config.yaml
num_hidden_layers: 14
experts_per_token: 1
init_std_router: 0.0112
lr_router: 0.00121
num_attention_heads: 5
num_key_value_heads: 5
parallel_block: false
init_std_up: 0.02
beta2: 0.95
lr_head: 0.00498
decay_fraction: 0.599
final_lr_fraction: 0.0
batch_tokens: 65536
max_seq_len: 512
dataset: "wikipedia_en"
Below are experts of layer 11 (counted from 0) of a mixture-of-experts language model. Rows are named router (the router's row for the expert), gate (a neuron's input weights, with its number), up (a neuron's input weights, with its number) and show model dimensions 0-159. Each number is 128 + 24 x the weight over its row's rms, rounded and kept within 0 to 255.
After each expert's rows: a language model's description of what the expert responds to. This comes from a sample of Wikipedia text that the model never trained on.

# expert 10
router [104 103  87 120 137 135 146 147 102 122 142 110 143 124 100 103 117 128  88 141 151 144  94 127 127 112 104 142 102 126 141 110 115 132 104 160 130 141 116 124 150 141  99 160  84 127 100 130 178 112 121  99 136 125 126 118 100 130 157 129  93 141 136 144 136  93 198  94 147 134 130  87 154 146 118 119 167 122 151 138 110 110 100 120 110 137 101  93 135 118 106 118 133  97 129 116 139 106 163 144 154 135  93 170 144 147 134 131 142 135 136 101 121 145  93 110 126 131 143 184  97 115 123 113 129 129 124 114 102 142 114  98 101 139 162  81 128 117  89 130 131 173 134 179 126 114 136 116 120 130  81 151 105  91 118  71 129 145 155 120]
gate0 [149 113 117  84 135 140 134 118  98 133 128 162  83 127 163 104 114 117 127 124  98 130 142 136 127 156 152  86 131 142 153 134 116 160 151 168  63 125  77 157 153 114 117 137 147 112 124  90  87 132 131 112 111 104 103 113 147  96 131 121  80 111 135 135 128 156  78  91  84 135 136 148 129 141  88 134  94 129 107 118 166 112 121 137 109  61 109 112 108 108 146 100 139 139 167 135 134 130 106 100  97 108 111 129  96 140 111 129 148 116 142 119 114 152 174 104 138  92 168 106 129 177  89 136 142 159 145 168 127 180 110 151 122 134 153 125 105 162 165 151 149 127  92 124 124 148  85 100 160 135 102 129 146 139 144 113  71 114 112 165]
up0 [134 165 128 157 143 153 107  91  90 126 125 126 152  65 135 114 167  84 164 110  78 135 127 116 129 147 118  74 166 156 122 146  78  94 172 119 125 100 139 115 136 104 139 111 137 133 131 119 147 120 157 125 129 113 103 150 151 134  95  95 156 133 107 124 127 165 116 166 124 128 145 145 140 145 169 162 137 126  76 114 162 142 127 108 138 147 138 123 148 145 116 135 151 113 117 146 109 133 115 152 107 160 115 145 101 144 115 138 101  88 124  81 107  90  99 139 105 144 136 134 144 135 118 109 132 109 139 126 159  98 138 120  66 107 118 142  84  59 108 107 132 122  99 159 123 140  99 131  75 140 145 126 127 126  93 129 124 126 150 165]
Lowercase word-start pieces

# expert 0
router [128 104 172 139 140 131 122 141 127 104 118 119 130 137 103 124 158 152 150 123 141 104 144  88 137 132 139 164 117 106  97 153 114 109 129 142 158 104 118 137 129  98 165 123 125 117 148 127 132 128 154 120  85 157 111  82 164 114 154 103 161 121 134 126 125 107 137 136 122 103 133  86 121 137 106 147 134 119 106 117 116  96 125 154 122 108 131 131 120 126 161 120  97  98 152 131 150 128 154  72 111 131 178  72 146 125 110 177 158 131 151 105 104 155 126 130  94 129 175 101 113 135 137 123 173 122 134 133 117 129  96 127 132 122 148 111 123 145 134 117 138 102 136 114 130  68 104 115 137  99 166 134 139 122 145 121 132 153 135 102]
gate0 [114 164 118 194 157 174 146 141 176 159 136 156 118 127 143 147 166 150 159 120 139 111 110 126 101  84 157 112 168 131 132 138  86 123 133 163 174 183 148 181  92 135 140 108 123 137 110 134 105 125 155 109 163 147 130 150 125 121 135 140  79 110  89 123 140 142 118 105 141 110 116 109 118 136 151 162 171 127 132 121 127 102 136 130 140 161 125 123 121 191 104 133 178 146 132 149  89 116 141 152 130 138 121 109 118  80 178 111 130 112 133 119 147 166 143 126 118 131 118 132 117 150 139 146 100 105 107 104 101 145 165 134 114  96 141 118 104 116 139 146 123 145 131  98 143 113 124 149 127 143 110 135 111 113 168 124 119 128 110 123]
up0 [103  98  99 141 142  64 117 127 104 105  90 141 123 133  67 151 129 173 128 141 101 136 122 147 102 134 139 108  85 151  66 103 125 139  98 151 123 128 137 134 103 131 176 144 133 140 145 145 147 142  94 135 108  78 139  89 134 121 124 150 133 123 104 171 129  95  98 150 125 155 122 149 143 145 141 165  86 184 180 178 120 146 160 152 137 136 157 116 135 154 151  89  97 145 119 105 135 146 119 108 146 131 110 128  85 104 117 142  74 116 133 126 128  87 152 116 110 148 118 156 137  74 107 117 104 103 159 113  96  95 135 102 185 113 120 157 166 117 142 149 122 138 145 137 135 142 156 146 118 108 169 158 112 120 118 146 141 108 166 139]
Dashes, brackets, symbols

# expert 4
router [139 159  93 115 128 116 126 137 154 121 133 132 117 145  98 119 166 170 205 104 150 103 156 150 105  99 106 128 101 118 152 114 137 112 101 103 137 137 139 144  76 109 146 126  78 156 109 171 151 129  94 110 155 124 103 107 128  94 121 138  88 155 139 134 117 120  73 114 144  90 161 118 142 137 160 120 154 140 101 122 110 129 119 159 126 122  97 171 133 182 153 131 147 144 134 128 129 120 131 117 131 154 145  75 110  99 119 135  71 104  86 139 131 167 156 154 113 177 147 133 142 137  79 105 126 140  89 134 126 153 134 153 143 137 151 117 132 150 108 115 162 131 111 126 130 135 142 105 145  90 123 153 126 128 112 165  93 125 116 107]
gate0 [103 144 166 143 114 150 177 104 125 154 133  98 128 133 138 104 117 105  77 136 138 140 126 109 116 184 186  95 136 137 126 127 113 152 107 198 100  92 130 104 180 136 151 141 130 121 153 136 105 140 172 125 139 130  94 146 150 195 153 152 104 119 140 161 143 145 144 131 142 143 128 146 119 135  98  91 136  99 130 139 128 165 152  98 130 118 152 140  74 115 135 140 141  78 113 106 157 136 178 131 130 122 133 129 123 156 141 126 183 162 143 157 128 164 142 133 135 122 135  98 168 129 134 133 131 119 125 143 133  93 100 109 110 145 110 127 108 113  93 121 123  94 171 136 121  77 175 102  91 103 143 140 120 125 132 135 100  90  94 147]
up0 [160 114 135  90 138 126 154 124 119 131 112 162  93 167 114 144 130 118  96 148 126  82 113 105 114 167 159 119 104 136  94  77 114  67 108 106 139 145 164 116 167 136  95 133 134 167 131 128 134 135 187 129  71 111 148 124 102  99 113 123 163 119 118 144 131 165 140 132 115 113 180  85 136 155 111 151 145 109 155 121 119 134 142 129 124 121  95 143 135 133 121 130 123 120  90 123 148 150 183 116 141 135 133 133 131  98 124 128 128 111 123 170 142 177 124 139  73 139 133 153 114 164 152 114 140 115 117 181 131 141 113 125 127 156 170 119 115 137 110 141  83 140 121 126 150  83 129 118 122 144  64 120 111 176 147 132 167 123 134 113]
Line breaks and headings

# expert 1
router [136 123 145  93 120 132 102 132 117 135 140 127 121 120 138  47 141 104 110 113  90 152 117 132 125  93  92 123 148 110 142 171 134 128 151 110 104 114 148 111 196 126  58 127 138 123 126  98 111 125 153 117 124 110 117 128  91 132 107 118 133 166 122  89 131 160 106 150 117 187 121 107 140 155  95 113 109 150  70 126 148 101 108  84 127 102 143 116 157 100  97 153  98 135  85 116 141 159 124 119 122 141  97 136 110 143 147 111 166 129 105 150 142 100 151 120 106 143  75  99 186 173 186 147 135 127 143 156 143 113 113 126 118 112 152 145  84 130 112 128  56 120 145 110 132 147 136 157 125 138 137 117 113 152 122 125 149 129  91 139]
gate0 [102 114 104 113 109 151 161 142 170 145 131 122 138 129 119  79 120  99 133  93  84 139 100 119 112 115 127  68 157 123 134 150 121 117 155 133  98 148  95 117 146 127 135 177 128 133 127 121  76 122 119 170 178 116 110 132 122 122 151 112 137 156 132 110 155  70 122  93 152 132  89 133 152 105 127 124  98  91 147 108 154 139 116 107  85 110 117  88 139 121 138 126  97 105 106  92  77 136  95  79 162 148  74 116 118 176 145 110 153 123 116 136 134 167 143  97 124 102 133 136 140 120  86 165 132 154 123 117 120 127  86 126 129 115 140  91  88 137 119 136  82 105  75 145 117 174 103 147 102 155 144 139 164 157 175 148 113 139 103 132]
up0 [138 107 112 127 123 110 115 152 132 134  68  96 127  80 115 103  86 132 164 139 139  86  97 148 149 167 104 115  98 148 161  66 126 129 113 122 137 116 115 120 144 105 117 113 127 135 106 100 141 119 146 123 149 141 140  95 119 100 125 101 109 116 144  75 150  61 148 120 124 118 137 168 119  82  98 101 104 126 139 155 129 139 201 118 139  99 101 129 128 110  88 128 156 142 135 159 122 117 127 145 167 118 125 125  51 137 116 134 121 124  76 141 111 108  86 151 142 121 100  84 147 128 142 121 122 113 155 143 117 120  76  74 136 151 125 129 127 126 120 144 144 160 107 104 148 104 110 125 135 117 151 130 125 113  80 135 139 121  83 125]
Place-name word pieces

# expert 2
router [107 148 171 138 121 105 131 140 125 115 115  99 157 114 179 106 120 120 104 167 137 125 157 128 144 146  93 135  92 184 138 174 144  82 143 147 126 100 127 112 198 123 155 136 104 133 120 120 114 150 144 108 147  95 124 190 123 140 155 122 145 114 121 164 104 137 126 109 123 175 113 147  97 130 149 145 128 121 121 115 127 110 133 101 139 177 117 157 108 117 154 129 158 156 126 120 143 120 124 165 149 108 110 147 150 120 160 117 170 168 147 178 160 100 108 150  97 127 131 132 117 131 112 141 145  94 109 132 133 175 138 123 145 129 116 145  90  99 157 144 134 121 141 154 137 136 167 138 136 176 105 145 109 138 140  79 157 135 138 163]
gate0 [124 161 123  98 167 130 156 146 100 178 129 128 122 138 118 134 110 133  80 118 115 131 124 131 121 128 148 144 136  99 102 147 167 155 141 116 120 119 113 164 117 135 147 138 191 119 148 153 125  91 149 129 162 128 136 128 108 100 149  87 138 111  89 135 135 117 109 123 153  91  96 136 122 111 120 115 156  93 157 116 109  73 124 125 131 113 160 115 158 105 155 100 122 108 156 152 131 112 150 107 150 131 107  76 113  93 116 109 117 147 156 129 126 107 100 116 112 144 136 143 128 128 143 154 129 140 119 138 118 122 132 130 109 114 138 178 136 129 137 100  96 152 130 120 137 159 163 162 160 126  98 104 110  83 138 118 119  91 124 160]
up0 [149  85 124 120 123 143 139 125 135 167 104 114 125 149 140 154 141  90 146 111  89 131 156  75 142 103 109 129 107 142 127 119 146 120 160 105 123 157 187 117  92 131 105  65 150 126 142 108 138  90 129 152 138 126 111 128 187 169 132 147 103 183 119 105 138 149 117 182 164 154  94 147 127 152 124 160 115 115  76 136 163 125 155 181  70  93 109 127 115 128 110 192 130 183 132 101 122 113  62 136 130 142 113 131 142 162 137 117  91 113 129 113  80 147 190 154 114  89 169  80 152 121 161 119 112 140 108 133 152 155 173 109 138 131 134 113  87  96 103  96 172 102 145  99 100  96 133 105 128 120 152 142 136 136 138 160  78  96 136 142]
Mid-word consonant pieces

# expert 3
router [144 119 109 133 105 111 136 138 145 120  82 124 146 159 108 129 139 162 149 117 145 110 132 104  94 167 129 141 153 154 119 119 144 154 117  97 156 142 128 112 143 111 117  94 129 157 116 121 141 182 120 139 115 152 112 148 104 126 152 138 127 132 137 131 135 125 174 128 105  80 177 175 151  88  96 114 114  99 169 103 174 142 120 154  89 142 136 147  90 129 105 151 174 153 137 138 156 136 122 135 101 128 144 194 152 131 118 106  88  96 144  80 121 112 112 165 170 125 155 154 156 125 151 134 116 123 151  92 150  99 131 160  88 144 115 153 141 174 156 129 143 141 157 102 140 122  98 145 130 122 128  64 141  89 113 162 124 131 111 102]
gate0 [142 106 106 113 110 170 114 127 168 143 172 121 126 121 163 145 150  79  88 126 124 132 165 117 121 102  61 128 112 133 117 117 127  86 151 112 146 138  98 122 147 155 136 171  84 137 129 113  64 156 152 119 128 116 150 108 125 178 163 153 110 133 102 100 131 118 154 126 148 157 115  84 115 151 134 131 131 189  99 121 107 170  99  96 149 113 107 103 148 120 141 121  99  88 134 103  41 136 125 136 118 162  97 130 116 161 131 127 126 166  98 118 108 132 104 144 136 108 110 144 159 150 143 105  87 101 153 134 156 141  97 118 133  72  71 141 162 109  84 162 108 114 115 156  89 122 129 152 150 108 115 106 124 177 150 117 122 117 134 105]
up0 [154 168 159  66 119 118 117 117 120  85 193 125  96  97 144  88 107  92 144 131 146 134 107 146 122  70 178 142 144 144 127 149  94 129 170 100  55 106 113 132 149 109  90  66 145 127 149 148 138 146 141 149 137 135 102 123 121 129  86 124 121 118 137 118 122 144 175 150 149 126 106 164 152 119  99  80 131 123 127 101 134 104 126 120 105 116 108  86  96 110 162 118 130 139 139  97 157 133 130 159 148 127 114 129 112 113 142 149 113 103 133 145 133 147 111 132 157 105 133 134 120  97 148 164 121 138 128 103 102 126 130 154 140 136 131 171 135 116 137 180 156 145 115 133 147 157 144 133 112 156 130 154 129 136  92 134 117 130  98 106]
Locative prepositions

# expert 8
router [149 164 149 122 119 163 172  85 120 154 130 158 126 111 122 143 136 106 125 136  86 137 141 135 149 125 148  85 136 152 143 109  99 107 128 103 125 144 111 131  85 143 136 171 138 126 171 111 120 119  96 145 152 146 169 137 144 152 130 156 114 104 103 124 114 129 125 148 156 147 143 175 152 108 159 114 134 162 134 124 115 123 150 103 143 134 157 131 131 133 127 129 121 113 114 150 115 140 107 147 117 153 146 133  77 155 126 148 135 145 150 150 160 119 105 111 136 109 102 101 137 110 145 121 117  91 163  86 143 104 171 146 159 120 101 147 140 121 108 114 136 114 146 143  99 153 126 107 102  96 113 110 153 154 108  63 126  99 146 135]
gate0 [136 134 131 142 116 141  72 106 126 138 161 108 126 140 134 122 146 137 109  92 171 199 124  95  94 123 149 135 119 108 116 155 100 180 150 137 132 128 120 125 105 128 101 144 148 119 110 149 138 143 155  89 117 103 116 138 116 165 135 130 164 114 176  83 107 161 143 137  82 131 111  87 101 135 152 137 149 150  99 129 115 106 164 123 164 139 139 115 151 145 185 109 143 118 152 115  99 141 110 151 134 136 122 155 130 131 156 133 116 116 139  59 165  92 158 128 128  90 164 132 162 113 127 108 170 159 109 123 124 125 139 115 139 131 137  98 126  81 177 110 107 164 121  84 147 133 154 142 125 109 116 130  79 110 117 140 156 135 116 102]
up0 [136  84 136 106 139 122  85 101  85 164 111 137 110 117 132 127  69 105 140 159 124 151 162 117 171 135 118 137  94 114 105 149 162 163 169 154 157 172 109 121 145 147 144 167 180  87 150 111 117 131 120 121 126 156 138 170 155 100 183 114 130 162 131 105 115 145 122 135 122 145 111  94  95 150 155 111 110 145  94  88 126 111 149 104 118 132 139 125 187 134 133 113 124 115 170 150 133 146 110 118 146 129  97 141 110 149 140 100 133  98 137 111 154  87 118 147 114 124 125 127 169 149 113 117 138 117 140 138  88 144 110 139 124 174 109 136 124 125 128 125 122 124 128 119 143 128 104  77 131 129 128 111 130 136 126 143  92 137 140 107]
Abstract nouns and suffixes

# expert 11
router [105 140 152 138 135 138 142 100 131 121 137 159 144 130 106 165 128 150 169 101 111 155 143 112 138 121 175 106 112  83 152 121  98 124 123 155 125 110 110 133 107 130  96 121 169 114 129 137 144  91 155 111 117  96 138 141  92 100 100 128 102 110 157 164 149 170 153 100  87 146 142 125  81 127 157 153 101 137  97 145 150 181 186 119 147 139 139  96 165 129  81 103 128 108 106 144 117 102 160 108  92 168 105 185 120 123 107 166 134 147 116 107 144 136 121  93 116  90 164 169 147 136 123 116 115 146  96 115 113 101 111 127 147 133 122 126 144 121 165 120 153 172  81  86 141 176 149 177 164 168 111 138 142 140 105 130 127 109  88 154]
gate0 [117 123  96 115 130 111 122 145 155 141 157 117  90 163 157 128 103 117 100 175  92 111  69 136 136 113 106 104 152 130 101 111 130 126 126  87 124 134  82 137 136 130 158 116 114 169 121 114 120  92 105 127 146  96 138 117 123 136 113 122 101 150 114 128 108  47 157 115 140 123 123 143 153  77 113 151 166 165 106 154 124  92 114 119 119 111 144 140  93 139 133 132 122 138 153 113 105 121 115 153 148  80 172 109 120  68 164 129 128 152 136 158 115 142 143 119 148 100 153 118 154  67 121 145 153 133 113 138 135 152 126 128 121 112 153 164 115 126 141 146 138 100  97 179 154 134 106 124 149  86 105 164 146 155 112 134 111 105 100 114]
up0 [131 148 118 142 112  87 120 164 137 154 120  99 179 129 155 144  95 124 115 113 142 126 156 143  94 121 116 141 141 133 150 126 150 109  92 117 150  89 143 141 129  86 113  99  76 103 141 137 148 109 116 144 140 112  99 123 133 120 128 136 163  80 181 171 141 111 123 103 154 114 148 130 169 146 108 138 138 113 132 139 122 166 166  96  92 158 158 104  69 144 131 176 149  93 113 109 117  91 130 147 120 136 113 128 128 150 119 130 134 145 102 162  93 121 146 120 155 127 125 152 135 120 166  84 151 102 119 173 162 130 133 150 141  91 155  89 110 114 109 164 117  97 160 120 130 101  97 145 117 132 133 119  98 117 178 121 147 142 139 131]
Articles and determiners

# expert 7
router [100 117  98 103 131 112 120 114 138 172 160 158 148 131 169 184  89 127 138 128 134 138 130 144 135 146 172 141 147 134 138  94 145 156 145 100 168 134 164 123  79 133 156 141 152 101 162 130 110 148  98 133 119 162 139  94 133 136 121 112 171 133  98  99 129 145 119 151 144  94 101 120 124 111  70 169 147 110 158 149 127 143 114 153 137 109  93 111 125 142 137 103 123  94 144 140  98 103  87 150 145 127 149 118 141 112 156  78  82 127 142 128 134 117 126 134 109 126 131 136  80 123 148 112 131 134 141 126 151 138 144 116 148 123 112 127 157 141 136 143  99  89 152 120 124  84 116 154 124 131 137 149 154 116 169 161  90 144  81 135]
gate0 [141 155  83 130 123 109 148 155 125 139 113 126 117 153 131 119 173 182  93 110 114  92 157 145 112 162 127 138 138 138 106 142 129 112 160 150 119 136 104 144 143 132 131 153 133 133 134 127 101  94  87 126  95 148 180 163 118 133 141  99 126 145 114 140 106 135 124  93 123  99 105 163  96 101 149 110 119 141 152 138 132 122 137 132 155 158 128 134 153 123 157 156 144 172 141 135  63 135 144 117 138 157 165 122 117 123 136 112 126 114 125  97 113 102 114 134 121 131 109 103 123 154  98 169  86 156 126 118 126 134 140 204 146 102 145 136 133 171 153 108 156 107 151 137 140 151  88  95 143 110  98  99  88 147  90 119 121  97  86 103]
up0 [ 92 124 125 118 115 130 149 121 111 128 168 136 142 113 112 129 155 109 129 113 142 148 146 105 153  80 141 138 123 127 120 120 132 113 158 133 108 171 123 108 130 117 136 121 156 132 121 118 112 134 157 143 139 171 132 155 125 116 138  97 141 108 146 146 114 102 151 134 152 136 108  75 152 140 136 112 105 106  77 127 150 121 107 139 120 127 109  66 129 109  91  73 143 138 121 120 162 169 141 165 130  43 140  80 113 134 158 165 144 113 147  90 150 147 128 124  90 136 105 126 164 184 148 119 130 130 146 123 102 124 120 102 107 116 135 115 118 149  82 141 100 110 100 124 143 124 124 170 111 120 156 120 127  92 132 146 121 140 103  78]
Infobox field separators

# expert 5
router [111 116 124 163 130 120 103 134  94 109 102 137  87 104 132 147  99 111 106 113 116 111  98 125 125 154  91 134 158 139  95 122 108 144 123 135 102 125 105 151 121 138 128 114 106 132 103 138  80 111 101 143 126 114 162 141 200 139 124 155 118  93 143 125 152 136 100 147  98 135 132 157 109 140  94 127 106 133 166 145 110 127 140 124 147 151 132 115 138 125 160 139 161 137 129 143 115 126 117 106 129  81 111 144 185 154 123 148 107 102 125  91  90 138 172 110 141 143 106 125 118  97 126 115 109 138 103 175 133  99 118 122 109 154 120 109 130 103 126 119 107  97 129  98 134 126 109 148 105 138 139 138 106 124 138  48 182 156 172 106]
gate0 [187  95 131 114 120 143 145  38 173 145 154 114 119 129 162 130 100  65 156 190 119 148 157 123 156 112 160 123 129 152 152 132 122 130 123 125 108 112 122 138 137 172  93  89 126 157 144 161 125 122 150 131 116 146 113  58 122 105 127 160 137 159 126 115 150 115 102 129 139 134 122 132 157 133  84 122 141  95 177 168 109 131 120 118 108 122  86 130 114 136 149 156 157 113 154 160  67 148  98 126 159 142  99  86 126 131 129  90 151 115 143 135 116 136 121 109  99 131 151 157 149 125 116 109 105 103 133 136 184 120  76 115 114 115 127 145 133 111 166 118 158 134 106 145 137 126 128 109 101 161 123 132 139 111 180 135 130 121 113 153]
up0 [123 175 108 103  89 128 166 158 121 147 141 134  92 104  96 125 151 146 132 122 118 124 158 116 130 148  89 127 173 160 103 128 151 156 124 159 156 158 180 101 138  78 151 140 169 105 112 116  97 173 119  84 146 111  91 179 132 175 127 104 149 114 104 114 148 135 125 122 121 150 105 112 104 124 176 174 104 155 129 126 118 111 139  99 128 131 122 146 116 124  87  99 110 129 104 132 150 122 142 125 136 122 135 144 153 131 138 128 162 136 102 169 153  64 126 155 150 130 148 116 131 174  96 104 189 163 126 107  87 129 157 115 183 122 141 137 130 121 132 109 100 156 153 109 160 109 168 172 115 132  87 139 110 146  94 159 107 147 113 117]
Numbers and codes

# expert 6
router [156 130 134 144 160 147 112 133 123 150 134 142 121 116 123 105 105  81  70 128 110 105  77 172 135 111 158 108 127 128 100 100 152 156 138 121 104 148 116 120 135 156 153 134 147 108 117 118 118 105 177 141  93 131 148 130  90  99  80 126 115 122 141  96 151 110 166 130 129 139  88 136 132 127 158  95 163 135 138 128 122 155 113 155 127  88 128 131 149 156  87 131  96 144 156  96  74 156 124 140 124 122 155  91 101  84 102  81 150 140 152 136 102 123 135 110 150 117 113  67  95 128  91 178 145 136 144 126 112 194 107 109 142 102 118 152 143 123 115 142 140 153 106 177 114 132 114  96 129 162 158 141 128 165 157 145 107  90 154 127]
gate0 [ 94 159 132 108 147 152 153 136  79 104  75 123 127 135 177 139 105 118 163 100  63 136 115 120  79 136 160 147 120 109 104 148 106 152 112 115 167 108 146 147 132 126 140 110 118 116 122 129 123 127 115 147 134 140 107 122  93 139  98 145 172 133 144 142 153  93 124  89 166 102 192 138 127 108 131 123 132 137 143 147 163 138 106 195 161 136 110 145 163 131 100 116 112 123 145 131 106 129 115 132  79 152 121 134 128 154  96 110 139 137 149 101 118 123 150 155  90 156 150 175 125 120 153 110 106 133 107  86 109 137 135 114 141 134 157 116 103 142 130 105 151  88 132 101 125 142  84 115 159 111  89 149 127 130  95 123 109 127 117 130]
up0 [147 132 133 157 141 137 131 137 111 134 143 142 133 167 169 123 138  97  95 158 126 119 154 127 142 152 103  97 133 150 140 143 123 120 156 192 171 166  98 137 140 120 132 140 155 109 132 137 122 145 112 136 150  88 142 113 176 100 182  96 116 122  84 109 147 168 101 172  86 156 129 131 115 131  99 119 105 111 113 125 113 124 149 152 130 129 214 143 130 133 151 134 164 110 123 167 148 126 141 119 120 121 150 132 134 135 128 177 157 127 143 137 158 133 104 106 125  79 149 136 133 139 106 132 145 103 139 124 140 101 187 108 138 152  97 168 158 111 161 137 115 182 104 138 144 141 135 150 127 130 123 135 103 134 114  99 144 175 119 143]
Clause-linking words

# expert 9
router [143 119 122 156 122 132 114 109 140 134 129  95  91 146 141 168 142 127 137 162 144 136 142 115 125 144 107 121 141 106 106 124 156 141 128 147 111 130 145 158 157 134 135 103 145 108 121 130 133 133 133 171 149 156  81 107 147 168 128 123 155 120 110 129 122 124 115 123 171 118 111 170 127 126 159 131  86 112 145 101 121 140 107 108  94 142 169 130  83  87 122 131  91 153 163 154 163 148  99 138 131  99  66 174 117 152 135 127 151 103 110 161 132 123 126 143 166  72  83 113 163 119 138 127  89 137 138 135 121 107 149 148 120 111 104 159 143 123 147 102 155 104 113 128 138 140 141  84 107  71 151  80 145 164  95 137 100 129 138 140]
gate0 [154 124 123 141 170 125 159 153 134 139  88  62 183 139 114 118 134 141  97  69 106 110  67 116  78 143 105 101 145 125 134 139  87  98 122 108 116 120 133 134 113  96 141 109  80 170 140 138 116 102  87 138 123  91 114 107 139 129  94 144 102  61 143 115 160 126 143 119 103 153 134 122 171 115  87 131 155 131 126 106 166 100 103  92 123 135 148 128 148 149 165 119 127 128 142 127 136 116 117 136  97 116 160 152 144 115 113 130  93 160 111 120 106 121 109 112  94 161 107 148 115 111 156 179 174 126  92 119 160 124 107 114 131 102 112 163  94 100 126 160 137 103 156 165 116 151 141 137 129 144 157 172 157 138 124  99 134 115 115 157]
up0 [132 171 116  82 117 119 140 116 106 114 153 190 116 109 127  91 109 113 129 158 122 114 170 144 157 142 137 156 130 151 147 124 158 134 134 136 128 117 113 124 156 138 105 132 143 156 104 138 120 118 107  81 129 116 152 139 158 155 147 165 130 137 102  99 107 140 114 145  90 163  99 111 115 138 133 117 106 153 145 144 106 138 142 132 146 104  73 121 110  89 172  87 143 123 142 117 115 136 133 156 147 147 131  95 110 161 137 117 183 108  98 104 142 183 120 112 127 122 115  86 100 132 131 104  80 122 144 155  81 148  95 138 114 136 141 120  88 131 166 101 117 113 151 130 130 144 114 147 134 145 135 126 126 191 149 124 129 140 126 123]
People names and roles